Weights of a small mixture-of-experts language model, trained from scratch on English Wikipedia: a variant of SOAP for the experts.
Below are experts of layer 5 (counted from 0) of a mixture-of-experts language model. Rows are named router (the router's row for the expert), up (a neuron's input weights, with its number) and show model dimensions 0-191. Each number is 128 + 32 x the weight over its row's rms, rounded and kept within 0 to 255. Numbers have three digits each.
After each expert's rows: a language model's description of what the expert responds to; "mostly gets" lists some tokens that are sent to it at least half of the time. This comes from a sample of Wikipedia text that the model never trained on.

# expert 55
router:137124128072165121089141181071181141039153128102133127130130189134082131097134159158129124148086124107192122166160095156134100133117127112140099117108121167074101135160107074111092126066080106159105159070150179149103102081093108117095108100140120114164113125147058115116106171154159091177071104120133175095159114167190116157090175126073126094104109138162138098080096095106143146140090192129172150124108090153113133171121148121100178115100144125102097121133212153127108142076153063149075103116079093146163104138065095153170129144165155159141117101114087163151153099077151183117
up5:129170101099176140096228156138168135131154152120148151178125121160070065104138110104082108137107132114135114149100121150139057101126119112111109073070170141158181110143110094124124110135152126151109118100065139108099094128189128162097128090125105181129144151093145158149083118084163153142119108130099164143123158174103134143147121122121153169160107018146088154157102197117178102109095092108108127115110128161085153088103116166175073087108096095117123142105123152105109132170126049174128195119115142056171094141131073112115095179120117125097145115145161068138101196165101092081
up6:139158109101136155127109175113088079139114075129208145102142131140132129124059145170126078134110119103134057113122093052153127090144120138144119153195183153133233188150140109113163137124113129171109152137107144110117113162118112139163079083159133136107150066174165117157179165163142105142155166135079189104117093110160138076152180175111118138135151154116093166095115126112124106148101127129153086096125092114106099125112124163143099135127117122079105137096165097130166124138165071108150109162163081142048099145109061099149137070089173127134175132112144159139082238119174129111
up7:073153144151151113135156081153164108100161117118151114101038123187163085076154107115114111105117097164115114134132151139159132149123078123088093147135102083124077109174106120109066085132143177077142089136097116112087116144119142148116121195152126129106180127048063128080073141146080102173091103108113107138143196122121089158138068124120131139133157160137162150133097166072152181143123112040139127138122161147143123151122119138144071128139156114152126141123107158067147100170151044086136168119117101111120130075117114144146129054143149141127173122057089125155202053102164107152
up8:138140149158118169107122030158148139131150107138106134143118156039142133082163150171186079134127111087171095160108066152162123132110100104161093198174137059122128141093090093131112097112092106127177156147135120126146118108129147131131185105143106119151116167185157122132136158163109103129152149131144108119074090150167112118147081152123122106103063124120097107192149103145172120087152138141097172100106120173135138150201102086204105109107121178153095111063109159103150129148154051058131179110193179128142112080135148104116070148154138118079152175132068124173140160134126153163
What it handles: Names and places. Nationality and place words plus endings of personal names, often Indian, Japanese or Slavic, such as American, New York, Ash-a, Ryos-uke.
mostly gets: " American", " United", " York", "ara", "ina", " South"

# expert 29
router:154119201121102137097143133114085143107141107116153099110140154091121106175151122081039129133094107129103106139118118103101078108132094124162109089157136121118046076165158123145133081139142053141126157075106213185082146054147124135137126133117123134105108148117053200110105133165138123175113074143089175102137098156132145128157130120071115151174068103184117039055145154147099106112106100147113143103104128169114114161126107135146148106145107114076108151142184162123113090101131153140122111079112141143150084123130130157121091144150126185111144089131107184180211159078094088120
up2:155135106187105189168162102103122158163145125105208164160092191154112166165120161128130106057113160074100133106100104133147149096056119189150134139201145127076109175130182075155141177192122077127095169105072120149128198094101113160074140181152108139141109101101097122096102152089081133128147123145118177110140131110106112116074139097100126125088089128143165167147136147124161178093206141100077144093104092116129095191148136121113141113144141170100137123123155125100108134112106121093128166050131155158137090141128128102158161130159152091129127137140128123102136121192206090069
up3:123162105195111088168103104182138083117179095124144138143201137148194162088142120093070170092098214132138164118145090150114094098145086113115128115052119113107157159172116120128057129167096149172125159045172111075125138152131086159136184128123104114135145095153191159173033169056122162125125112168101133122151175088127152144148144165149145120121132100117150155091135125117139144120120130102085106098123135125126099116114076069094100166134152065136104127125146122120135129143073132126144093190114143136128126205128149115104168146113160136177132177073128116123144126122116078050
up4:135125124113128161135122170153160075161078091131125142108158130171079150139105118138154100144133117179185128127092086139141120073120123130104094094099174113162152156121116178083114154086052135115215166187169175148080107111150098159136128145113137143077104112127147158084157133117134134133122140097112151082166121092129131079132144206178176064154109111130142154117142152145109139111127057112071152142071112155122165116185171138129135102156132072173115124056176127122132188149151092145115133065185146065132103112143173050115146165125114147182168114124134146203158099117162097077
up5:115116138158101099135076125112147115114148158122155137117149106063149056137123079118136134139118111151171112102181102132104120169109164105118135129147127114109143143092130112146130083141173109077182118104178142074123074133170102172138140112076108180176124131095139116125193176146176185123147057162146180103106090164150087126064109107115161143108152128102080147071170119137200202131171151127108142126153072116126100120150080087123089126147086167133190122103070121123083124107175119143174122086110106176105125136182120091114075118111160122175231090107162108124095139180073111129
What it handles: Mid-word syllables. Short syllable pieces inside names and words after a capital letter piece, such as re, is, ie, plus name starts Mar, Re, Le, Win.
mostly gets: " Mar", " Re", " Le", " but", "re", " Win"

# expert 51
router:067132129093117147068096130099169176112139147115096135102144185067119133108141148133078140149138118123133122132161174117127096141143161114148098118101104167113123128175134051175040134101153073154108196121179200141154099125158114160091081135120142090129119150125110158155101140144129154154088093168086142076068132122157105107095127090123136111094082149194077128131095121134071109136102164169159187116140060159158111133127143160138139127117128116078118134204132161198165147147154098134115099100085140122130062136111149136115080183120070097113111108166105200142174140143104211167
up0:133161153176101141154146085077148122148134150063093153170142144124093117067139117125163126080127123212152095109093197178108143102142103102143069123119136108138182134076084081105095171131186173120153130146137127173137162137187118128149135135090144135088144112118156204176118105153056154201189109190109120081112080125141130124126149124087167089122077114084103107120150097195180143159169093127139147139136130119136129156155131043164153078119123058109082131116174097118119127143110104061149181148143125118165103089077129149159137171116154165141167132139112135154105115176135112093
up1:103139126142135170049124118100150103127127160093143125079146134060148152148078126090143085112142162155136109153180115099125115118117122116146190198146154120097195154187107114093064165068121134143134160172082145148182106108129153085116089111140145083108066160155142172106169183162155158155152158150157143061163142167095156097146138093121109120150082159145100104110124135153169121069169127136116146134133149142153172151103127113150146118089067090175124120144122099134112108179175115078110131173143104129128107220145137193136125148153120127166124113103126188115130105121201192029
up2:141065110198162087062146178098129074108104118171167047128121150111118087188132142106126158080155094135136135087138120115157138153112114179084148081081057078150121135157104162182110107121154103115173103094129166140163135083101082137093076149185081096133094184132168077073108109130165141070104107166129105124122145150089077142131066122099113136109119136128082126087132140059102116097161146123168154149068102146121118124113094071169174107191114148113121122079160163139099103168102131106131147124094196069128102156146136060149074129149130088141120133148123113115131161152115111151
up3:055172063045094126165132150161170099157110133117163121086190122106172100096118108142165198120161170119129073095148192084077103095112158166134106127140090174113120128143163113110116112149149109099113118146110105103104154202111147108083064128099125150098104165139212137171090059110155173121144156114170120095095143090089094082121174115124117137181121170094160099037110084074110138190101143124162145139069139132154155124128122175161079131101149137106127130109142154183148080185169107166112129126109146073099110114093100138133122124049121135141152126146140139137135126121116135147
What it handles: Dashes, headings, opening quotes. En dashes joining compound words or ranges, such as Spanish–American, April–May, Win–loss, plus section heading markers, opening quotes and parentheses.
mostly gets: " \"", "===", " =\n\n", ".\n\n", "===\n", " un"

# expert 38
router:139185153144106127077112100103125159109180157128117072096116165116092125115062152116111115135132085114135124104143086140131081181176183127155102090097131113087119115207171115157029176129106068121063169133163161162159080037154089105126119123103147091104156138150123115131081156107115136168136076158090174106159150140164143089068078104120149102133109183145118089118105090130067159106046157145130153127124120142160111121159145195099160162102136136088121182153128176127130107113147111082150138161030149130088102143087141091114141127103130121133119092138095093179125126127112143152
up0:138179178170122109136105128157151100095138123069174078137115118168178131121140124123081177139133099063154157163141119100117138130166106121107144121179108123131175152171121159161165169084096121154082126137117092144110074162137085128087197095165130122184190158156136149159052124043090103115104155129077103137158168063092133155065075075114147151095115117176134160146067122112099154100106132107090202134070117122164115136141141086072161141121134096135123123135123151131120102131167089141163118142142055103109087113119098091149103105129109134122076145185218075125100140168125118115
up1:135172128091134115111081089107153138144183093115149113190165142130080158052087112093149181148186057092076136110120117133122135107100153122157124139086121095169138173116084109111142160122109126136115131218169086143160164114108131110132130128163108122102142193150098176114115133172118119152134102145067112173106105091128059083036057071083154136172136089112147128189155143111167154082100158127112115220133139102128080106142127172119136123080118144105157090137150141094158137139128127144176148130159153121128090100126067147152103125129084163141118147064162125142072118096182157168
up2:191068127121069139208133146073116138117122149145180099120108082083111123069193093137138115170169142079124165090165154084175112193129182164043094138132124143111106162146134140120175145101108108144112135142129044071107064154158142139120197129091126196158083120149139124129081107113124161139116179162094118197134215085165108115141110150131122096202110137092161141134099122107143135139107117142123118099088109141173078121099152136134092082127132128109155082103082136132145134108106158118113117117092157149137052112114105089116079134114088119151143133125122172112147125095166129059
up3:076140122045128113119093080138113071153106153137131171114118179118170138134118138140104141116098133107155178204155117089131116122111106126115106088182150124147089130123114119149087197157072113116204143148070146137128119173159151143144120152143129109153161166128101122089143144120128106091114066111115109141107161131150107137195138102108183124183130097166118127090189098103111116045125147089096086159124124172117121167183138097061139072086128172117124170187082163122070122148166062151087117167132117140018147163099101099080149069139183101125110140131131107128148145119113096100
What it handles: Letters after hyphens/quotes. Single letters or short pieces, often L, M, R, after hyphens, quotes or list dashes, as in season-'l'ong, 'NM'E, music genre lists.
mostly gets: " M", " L", " Ch", "M", " R", " Y"

# expert 33
router:180116144136092120122079154141189154136162115096094136069126127130116122145127186128065087115193081136161138151112135120123150148085106126205126115102121133127086101155163109119075119118129093129122134139153088122102117085107084165131103117108096143164111182131025142158143114198179114165180141100075165116106084169157165117099142122130119109135069139125134134142136095158021153098119197147104127109175106120110134162108135160122161152092174120107137149188159142196108111178142103118068119176095128121130085173120113140130144194093189115167126109118068142194157132107072121139
up3:168078123149107152124104118146173059118142168130154195125151145122144137125122156106163132141125173099137100105092087117148130125105108149130198090101066081190129097098124130099112167173157119125135177155069101133131140124094110119103123072164114105102084093090139083170141115132101113151167064122156108096094104129145174165147041139190147014174121113157101147119130121131117098084147136090131172145170130063167214124104095142198102133085127112102130128128102060125141134139106153152122124157134130106163106155133139118102106103200132097068174148154163201091130105137141165153
up4:194051141146098106137113115131079146143145143128159128104144081180152166141131161172114102065095172148121091134132160039116107196094091149081125087185150119029156111135132102140099095128113105114098115135127103140146161117190102105187109142139160099102102139106176133112105120115144121092137120087125091091130033123105107107126115151182122174147136106125139092144158101111119118199159064191101067111098127099069136127106131147166102143107159147083105125142101129114095073161129129131156175136198131116109093138156069102088100137074127131132072149096105104079094131114096181103
up5:154197108088088157135077163070155170142119151146108148148158127115140088107074147134129085148114136104105121117164124117082212118097099152176181129072140113142134129123126081126106101184098146122154132114128138076131077125140129149221123178105143193149187157119065144165209137137146126160146105101144194106116130139124084186088166148152118160137136124112190041134156143102142124138150116110109054106083078095077125143094074121096112130144133131147151066160165175104143084134150149110122144130136151130059076102152094094099135133130107124147174191166126116084146163149139089132
up6:172126177123134169115132123127216127102092113141143164099176113188190140094097109070143055106114089144111091140094125174140116123131178164145060114151133123138145074143160118127140138152113133144160111062126030084185188164105119090154142148126149162144147139253148097139216082155074138116098073146158140109090125116122144084167124092130159173127075142120084139141133143178099115110139128138084107081154122136161137123154116120100105154183147150071101114121109158147118102155154142147187127142155191136100161147125135139123145167139134133118119149115171107118095110065164169114
What it handles: Spaces in measurements, dates. Spaces, parentheses and unit tokens around numbers in dates, heights, coordinates and population figures, such as 2.08 m (6 ft, °N, km, age.
mostly gets: "°", "°N", " ft", " km", "″N", " mi"

# expert 3
router:155123192119117121083125126109120159137175115107130122111128157158099122139163162156042106138143102150147104167133145137112115131060120122190097147074113148125099175148098166109131167117124118107090144127132138155118103104112100131153089076062113159121145186137074131174107124132160136160152116137118153130100098187188152111104103157147167082127100162162138084117158115122020159117164142189112164131139081130124118084092176132153171102081191120088157135146144136141157154098100116145076109078044141126119105141131133158129097216120197095157091050151094179175187157124133158166
up8:144138135126129107131127137190121073080056113119146093090148130144121132124162124116139130122095123113129089172097127216140190171093115168147100185097104150135161055082070166124119081156114081142107159048109097109116101166141112175105119154125131043114154155066155116077091133125082184138134147133131090145158128122178142078127089089117107052152146114099102115237167126075156122085119141112131119103159149050124087106128107121129149132116170126118177156110094119144089207168078132148125122138140106109140180112143168134176128133146075117126100138097122139142085158095145148128
up9:144067160096141089132184119135157136117147108107106155122091128114175126078135110136133145127172136222112169083111123139144096133110109122096158160124097122120197168139100111170169142135146123123123164172126089071150171119182103104151162130087115188116184123164199116130162171131154136120154125196138083112158123112168199164164135145099122151109163106105167141110142113070116147164155134153084067071165056145094086143121141112101142148173097134185158147193144146089176102164104159127126062071164110137060109168168072081113132130133144160133139114101127110137160052151090107138
up10:121143166139114155142187133173177123129143088133087211093114116101137118134126134079089150098106125160132107114214111132133157098135109137115117160106188163194162108108137132074134175167115110096118131121072137131115173106100140101134127088098152134229148121130128107106149193102148166133124107154146024126120142143130042112191166174099135117172102080124165103138084158202093100086142080176096134146158123122113159147146115172165158103166126127075170112119179096146124167070135075128086159137123111109107124096091148070137149149130129053158142110124106092130092142137096158099
up11:161116175109178072108138132164134136121166090139068117105177125127150126192178118111198071119145149073108121123123125151115154167164169117142134144076132144184111144114161103081134139130103058162164110085137164078092123138140135143143142125080157101163132120108179110163192146115196141115102108167112114132131145159125150171077102133129152136143132169106131113116092154097161106128169190162063163125075057098153141065123135149092095148153094149208125127150152084157084111124142100079206123119134095078134190170105105172153080205111151139125126121101143080139162117164152092092
What it handles: Spaces before numbers. Space tokens standing before numbers, mainly years, scores and stats in prose and tables, plus en dashes in scores, such as 7–6, on 1 April.
mostly gets: " ", " |\n", " +", " −", " $", "_{"

# expert 32
router:167129163062110149117168117106139113146125104118151057100193132101100143130074125180095134160141104073109162145129142100109111153114117079147087093117131143123060131158127060148054104093060094176096161158189103134083075115136113124178122099148077151154108144142062172094088111164141112169092094062117122154111111094169138144146131098097133152128121141189071079102161112141101112141136168134171126078131128168095139111113150138099150095136232117128092150126142113096114062106058096153128125115062122114126088081070131146122128144131151163160110100167088137135193135101114104127
up4:182156104121083078115179105097089121142128137115128118170134077123204123099105119151098138090097107178113083163121132156054110193132255093169123103170125141151070152120134088115132183115168118088116126094121190135162087180138117095122140142117146121173097115088118104099092126125156105167163099095133123204095143055102091151139093074069051148112133132087140114109155167151123181160142098133097139117102137176104160090084130121122116106142204089124113122142142132139158136164120111127129148159117133110116097082153112158177173088134101103168113180108125185095110143114124137081
up5:110119137095159167161144092137216155155141061108157094122130092159101100111108155091103162101189133090064075155096126115152150112219146171134127108158094092053085141151124134148149167126129126038172133144152128174171119149125129128160131160139105092083096156105158150147172156144134156153172131105181123142201167181100130104114179098112049116142103132142140170109127170088132114067127066086160154125124149163145157101198106131111135117105093111161070133088185066088120132103135088126137141108158126109185101094109159127135173123135109118138087123175128105181124127109126148085
up6:102148096122121126133130158175157058124124136180106098145123151188122122133121119130132180164090132139120125103168180087133090047157128132131103108141063104138140161122157125115104172084132089122100111040127123155011150142072134103113183180140128167145193137123136170131070090144172124085062101169107151083110073101150113097110112123167136170133098122158147127065122176125105161162142131151121136145116118148128084119116046156082148141086138171118120059171100091127129110125109122072076121110144132066151110167114177097151137118127105134122189139088133156111146112155071073101
up7:160137128182198101112147103101184077144173121121200143101189124130151141117132166114118176102140109143170129111150113094141185162088085101086149173154104097124158113084076120097138135136127161133115127114066090094132135108189159149144141098161097125114139145101182126149086146146148121123047052091084128127175119076129135133143102111074181111141132115065138090138115162160101100126163093053132196099160122148093094108161113128127157108082127120134067196166127215109103094149073166162118133111124098083202110125101154106155166103093129110105128122115118181142172160099158130108
What it handles: Name endings and first names. Later pieces of personal names and common first names: suffixes like -son, -ley, -ell, -er, and John, David, Paul.
mostly gets: " John", "ley", "ell", "ey", " David", " Green"

# expert 58
router:099121152065172149114146184116162123094112120090143116073154145111061092141104144135113091195157136108140117127147139126174122152129120110135108102080148196107104071172122098135044090120093084119109157157140199134075081127084122162120099086126112098136101159126084155126123158163149065169089109108115153124116132147181127128057192095090101118115142192151158116069120067125112122150075154146149120104123115124131156136115135124122168145128174165146165181132180176169122102104065108124104084114082122151149115113091142180144159132118128148127135060156101184169135071078081191088
up3:118114110171131159161126099060137130166139132150107116112163084160118128132066085111027108097108094138148136166184100133102109119139081111129089159109102072065151133143133088143116153087141150077136144124151072150137122097155106136182166118124149141115176187061138061202124108170123150131134143095112120084125139160119066214083153154132169099114090140150155133117122114157169130144137096113122096154164163072211124196170077142098124089114142161132106107100130120103130117103100129176175144132140085100121203168118145152085150127146141087127117052160161094171106125110138181103
up4:105173121051105159099195101163115106197102163183109115119137088120171093121149135132147071126168114185155184157127120088076110127099071138079115136144132134130105158126106168126180169100117170153171135167103151138137114178119102128122121086198199102118173095141163130136115096116096152148119159102123100139073150105113152085110192156106120076099088155105131142074198162163153126089134167172149131115128106149131129083131048117126108120091135152074187123149104114125115162101138085056124118100196131133133078151131088127173190091104117097158085163160171121140141126082080128110
up5:112128100139154090184096101073068079079154101108142138156129177131158142127128118052162166123107137109137132112095143108113114095145146113119135155102175188077166154175095118120122101128094083158097115070178049143208115145116179118120139113138095173128103152084141141148111105155160130100097162157155132105096178144180126060129103160141080123084112129117147062154198058098150135125139076125111143092154141071152198107131127145110172049114123120149135083103130152163127124139090153132168123137168077156063158151130154134176125049126108124062101093114137151137112136104139080109
up6:189117112097164118205165206103134091107089121165145101179100113151117133111134103140121166097188149052163136206161101145151158191100110196128115167125152186124134093115123116173075116131151121119085121145098132073098149086106104124125139082109160129082163150114083045107116135129164103109163122112115129137115123154159118136189187149133153102117110118132145134118097142137104157174140163120188076104119101176159036134069107125183109170131079160130102125147112135125085157145129116113143163097178195143167129185144125067141097177117159113157157120131146088144092116118175157092
What it handles: Place name endings. Ending pieces of place and person names plus country names, such as Canaveses, Alighieri, Krapina, States, France.
mostly gets: " States", "ics", "ina", " France", "ius", "ville"

# expert 30
router:104119122106111098092120154157173146114161114163107082083159139127095119115135216147134122166150128133153115085135136121132067190134134136140118125112135210108110105143185087159083136140140106117096178166131141148133166124162084146099090071103069106106135122106121128151094189104143074156076157083085165086094129141152131086099120131082103106129087129137043100121125104196043124105119179132131163104212106136114099084144067110091176075133123070064133166130133160153096099111133133151137152080085108148130146087069175172126114161146151112106099126142086180125139160104110142180
up2:112135084123121145181125132154155080095135170133126069138114089152141160113139085168206098176129132104105142125091160089142093161138105098181104095127100086126137154068120174141150089127135194091120155098133155148026152184108070161149160118074106140138145114160173078142094176132104149173172177078139165103112169137160199114169091124135093079127087120168121085141141167173175121083142117162140110155118187117184122103103154184140137054160142144116165109056097107135171164099108122145169142159129112127102145136082105101111105140132135126090173104127165116120114084154128099066
up3:090072132142143130181179125127137182125085097094154081111085214112107159132135165052123154117171080138087149154142137116143119171108134154097168064081169166131124087084138063161101149108184170183069122137128095127092137145140122107118119139148107130064124115134142094160135093171128150100139126157144090128133127125108177146158171129130096083156139113077109179137140184125150113127204138135164068114120126172201131086129124091147161048129137170112129108140143096044152114125138130179137125116129146099156110122086129064112155215059146111091139127061150154130109132118129129151
up4:158151165089122162144146151053107092164158205152091116112101130147147161082137159102159123160104141109122085151094061079152149063162116113150109151138078123142148187101126117145158165127124155035155153136121208097168158149131100156126146097125100119109080101115097169180135089094039131122187119077094126138114105114097146142150136152128119184133124092158078115114158123064115086123154135105149131135112101103075132089144124078165209067089080090140143161167121097118136121131141137046188126126169087125138128134136172099157134155120108135178079080111141144123086136136164138163
up5:117085166111160174165127072126180090163143111115059161142078078133123082081117102104144142124115095145115115137153116155142133112141096114191145130149170095151143188169115079167140126152142110151103125138033150150183085126191114105113140131107132152147147124107184103133062205194148185156155142097086109089200147132120145151089098124135151061115122137039141096122067132184110113091128074127087159166191130104191148109209089153121149119130126117114152143109134114140126116130086161126195123194124139125141146108147126097137143091088118126158108108100113130097137114131089140071
What it handles: Adjectives, word starts. Adjectives after articles (high, new, local, small, several) and first pieces of split ordinary words like m-ere, adv-erse, weap-on.
mostly gets: " new", " more", " part", " un", " sh", " sp"

# expert 62
router:131080146114085177070075138120112130119116146103126141112149183064083127112097151143110152121136140108152153172138112123113083165101159121179131073112138163115120177186131104178113106119086128175125159123202160139128048132159044134162084133080114090161118133163105183107114122119148128199101064116117143120138135095162111083109152125119106154119081132221093103096145146134098149130107170163130153111136078132123121110143109184061179139153210099133136131197181109156130133140083120141100156119066111123114044121111177137106067094119148120130116086142106152165183144133142103154
up0:127085161135154155151136143157146096100066133141201144115150155015148173150131144098132090089113143096140084089123133136093068123134118162106125113150141164151122112136183125122129120175209115185142080155121107124065105071072113126121180130119104106185142111156155135085121159139158163187152124191140144149149200129169119103141093104102139123228120140167128156144120138071139143157084079115117130066110117181136200132122169159102121133164179097152099153139087070171136180161137083102165113079132102113124092124137088115122108137138115141156083094122141121057115151154111137131
up1:123117159131126161051126089117060163127129172074131077119090065101108145148099089105140143131135164158144193134202122103110099154139111102133100146123201161077115099136104138158087086184162138122096131176164139120153077083176104136081140179129137110193145116082138137128111119115185196057163117178161095150152148106171145130117088073132113147188148184124102123160128176098125122111079106172131118161116087138175150103151175183094099130141114142159177130121201166145166118152093156100147142162067181113123138121135139118161157108059147084132148145136174116096157115117125147095
up2:138166127163115157137062098118106067177104171172151176163106114169143109145119146088107185099156201133189164151175135112150104143116157115177135086147133142152095155171147151185154154118175120149174137134191180128114069179114082140131110153141162141165127146108189102142165120167165147116126148186083142087153148126120089058158173063160126107139141159123164115109146174088131143111079122138171122180123092159131126164150165183139126170096076084143145123119119136102142136143085150145137104087119151141057114103096147093135171142112124149078128036157098093136181132131208140138
up3:152096137059156140148161184091114144110084099129173147181126124073129178083078132188038111142117146164151111136142086114101167149106157133114139111123202105125172176122173126143135147128161126203107113115091145114157110144194109143067139134072104096165140107150109112152150145161085164084157111141153139085123111074116156091126119133096166109156115151159073097084110157168106157152192172176071134140105182153107184159132066151123145188104077141141138084145113120073173133124159161095093132105151101149109076104132145114095182124137088141128097068121153103156162109174159131081
What it handles: Starts of person names. Opening token of a personal name in credits, cast and author lists, like John, David, initial J., or an opening quote.
mostly gets: " John", " David", " William", " Thomas", " \"", " James"

# expert 11
router:133134146099113127109105189116144149125153105176090075094130162087052090132121149165107142159128124138111159091155215129140101217135109149137111174115157137113118076138174112206152137104100050170128142128127142136153141135081084143143150119114107136116133118115099174176097111137158078162102103083097146088145076118163095107071089135083110140142119118158128085144130156164083091049118133164150168104166084198105142111099099147072156121143110088081129119169132166177122092080098117101118107090082111139154123140097157165058129138129100145127050131201073154128132113128114161174
up3:122107078115179132141139130142136157125108117119188112209132159112078103082132139129124141107103079120085161090083129148079120097137104168131159100127122065158126100076043063136183132181093134088119106163112142106135117094155112102134170199144144181146091075128121148166101131147158197174156127117076143180109090126121138160084109096102173129166176169114145118129183179122147071102190125147123097051108091121134131158147140117143071198077115114110088100161133119163133162133169113115117135078114083096114130172184128137165152179124100107085132159132097109072169118161143122099
up4:149096086152088185151146102136115134130100104078116122131112060115142105145165098161173098119143137201144166128160190151097089124122091185078087095106155096128088129160192086139116177112172113098131121062081140130180136135120121150137105110172157136148134099129165125128208144137098127113145157133127166089118152087168105155098117190160093048125047086141141133138110106075136211133156092116151089121124136152163118119171082135145068122065122149135119077148178162120133110158141164141099099085102085088119155111134120136149138192117097122066166075145182145176155147178130150143
up5:108139160110123118151186109100124086146130126134174161107102163134158096208075155110075104075135080121113146163164138069138170134102134158103114119127159184125191153195147141108133102151172127115155093127118170076163136131162082126145105172132106201088171139126139129146140092153175110100179187174139102152151071135128108100143170110080153134136148128110122192132108224140108120118111100106124152163110127136145150107173110097091090085087160109163127098149207195112099095082132103125185191144105069102134114116160080094071156136165166121161136107175123120128105142126194098131
up6:110162118153128136164154184068128150173147143177125137145131131088119156171137114156109152157136121133102153082119177133183099147133112159145108119157089113115114124070055111117089084091143179127128149139145065192139115124112033153100103129140111124165108168147141083096172078150164114152093153145118153144135125155073093170178103150133071149175148094095135135178158109123073136139104164117103119082125097179132108147085093142128056162127081069155107105098140055101099068119115143092115102140164125089156128029118065095137107093120042145094121148126119082138123144164109165144
What it handles: Common noun heads. Everyday nouns after the or a, often media and work words such as film, album, season, series, game, book, project.
mostly gets: " season", " film", " series", " album", " work", " Car"

# expert 27
router:143123159113121162029127146136127171117104127109146070145110164087095158123108158147081166166142173108090180163124163116131136132140128156162106169135147149096103118166125081193123150129129133138106176143144205160143100155165121149058070133110114099111159110112068213158129169122100149180103084141097171128111100131140102103107152114112093175122106126180037049110133119161096123061102173144135144127127090172109159115129134145131167095128148136083128170212118136182138159156101122127100109156040154112141070143117201130135089124114118096123094120146099189130178123120124146122
up1:102166066152075113131164146138086096141129087119172135119123109092132145086173163154143108065137127107156124116128105112089124104091140148188078126129107117076119084163114150117094098185126081163081178150109137167155109158162167062125123172116066187156164099187140113095064137164088120111155099158109134114067155117103165118170136096157136173152156141151138140168122087094116054098149134082138093160211146148126106118067051164170199093123088105144171114102108111147186147152114133085133129156159102080135144102114184137097135121115114086138173107108084153113146099095086150152
up2:120115157172132149103091159154145155200035182169180124116203126109137155145112101113103072118159161176189089105140123130105191136154068133139137160162116145032161169154102099110151141127122119109140112184105113146128117138144080128108126108164166172116123167185105105126134161109157174163135137154159079117136176172136097077116106065150124136145095166121076134083094163112127101061137147135133107099050141163147175128148130128141083141086125103157137156154157126115186134121159116131156101068142113110108092130137154066116161093075155083191131159156093154121130072101137096085
up3:088156115099117141081146142100088115076107128155093112206111129138165125172155126129123162073095182167084173134103131069044083147138092103106085126124203114147189101079069060208050151103133127094145136128079115137130127131171165127072134119093134129105142205140119162109128103085171136088087153096128133113162072135074101122102159149128121106079160132135152134086166122098077170108107108128147070102085091147165126136099183177115112088141106089123088124087131102096150095097103110147125165128167099137161087122171112118164131100108108134132112146061120149096106113157143084125
up4:111160181106077128124113170189099143107136162099117140154109033086143093126190130134153110072145141163144202149168117072088118161104119125134184095111093170130104136107101122112157201129131119104111097105116153094092156193127095116108162161124116094170148151083099175129118112103148122185134111123177142121056136126139092114175108138112153132193119150077130138173116145126144110176163085135104122171138127113093128156122108102127158129087169077158109092172079102148174139189073109112185132117106096121102088115131052057142126093156158115133077108119160196166075143149083102150
What it handles: Word-initial capitals after quotes. Word-initial letter pieces, often capitals, after an opening quote, parenthesis or paragraph break, as in "40 Years Gatherins", (Prestige, Fenton.
mostly gets: " \"", " G", " F", " B", " D", " =\n\n"

# expert 1
router:113106125073110139098119167111203138094127198117126117109171167134077131110121157114117110208188158096150123129107145143143068127093137111151132128108129163118095102148112131171086146169100086140094148152146080144205078102167064101154111113101112133156117155156102138097079192175140119204093108087073150115151118140167087121058103112113120133104073120181094108106115127170117131126097119121115168155161089126119078117101122144074167130159188061135157156147175090134086084140100146134140139109074107093124090134130175170094115105136078151138082115168088210157153129145142083171
up2:101121085175133110154124136141106127123128110152069141054126126110182141141119152087126173115165112118143156149090083127144099142180062141151143113111167111104143149163089158121166121144130068099041127125142113097161102161096145170170136114130115125170181112167153137108108072109153147139140200165130159130171131117131133066115143093133176085134097126050138105079087102158145113119139089106078176183124119151109082156139072113067139052103131156171179142097168106128136116140133164117156169143168104178162042115067168133093107059163125097144094131181138110090141094164130115181
up3:118159089128194081145085173098071132147142117080149075161119106136178119113111098144094143095110159185136168173107101157130168123113050129121116157137111141173109140031133170145140137155146098111126104196062098134164163063099140190126132150094125114110097121194122128178102101128081139109184058100127180159167131166203109108162125155127163129094104112141094085105109128105182188149110097153101095127123130071090126097133137166145121097099122108111178160134169130154141117159109133148117166154137104122097160136165168115098143126151141128161140141049171173155178071120069145127
up4:115127108122150133160143093101088164146118095139154097182154184124125126164094189113091072113136143103143126122101143156149093100134155124077168077111101146092114159117132146186124164169168119092150136164124132097127123138074160092142076112144122132163117133112088141096154083105149166118128127134144129136108154170117073132132166086141131125096177123049160095076148103083177155174077136140143181156136125097098073122133103058100083167123159075145119146137098120197097113178161178116098085095149134050165049139148176075127183106123112105078104157176131131100147106192172118210
up5:110073155149100168150127139181066090115109146083199114131154144105165179123102093116110138089136090133146144160071155069125118071108078126107122132134098149099105051103052091207162156152133160163085147185126094152170145123095109171096170135116093155158140109124143186146091165131130165106158131090189151110108159073144116161126142107124125184092135081151072124115150163141090107080200094134108119143152132115105086117156131114106084108094179096113129121094138111160128086099101164110112114126111110078154102091082093065128108121114167068150150194161138107141079140171106096079
What it handles: Name and noun starts. Word-initial pieces of given names, titles and common nouns after and, of, his, such as John, al(cohol), General, Dr.
mostly gets: " John", " al", " General", " David", " Bl", " Dr"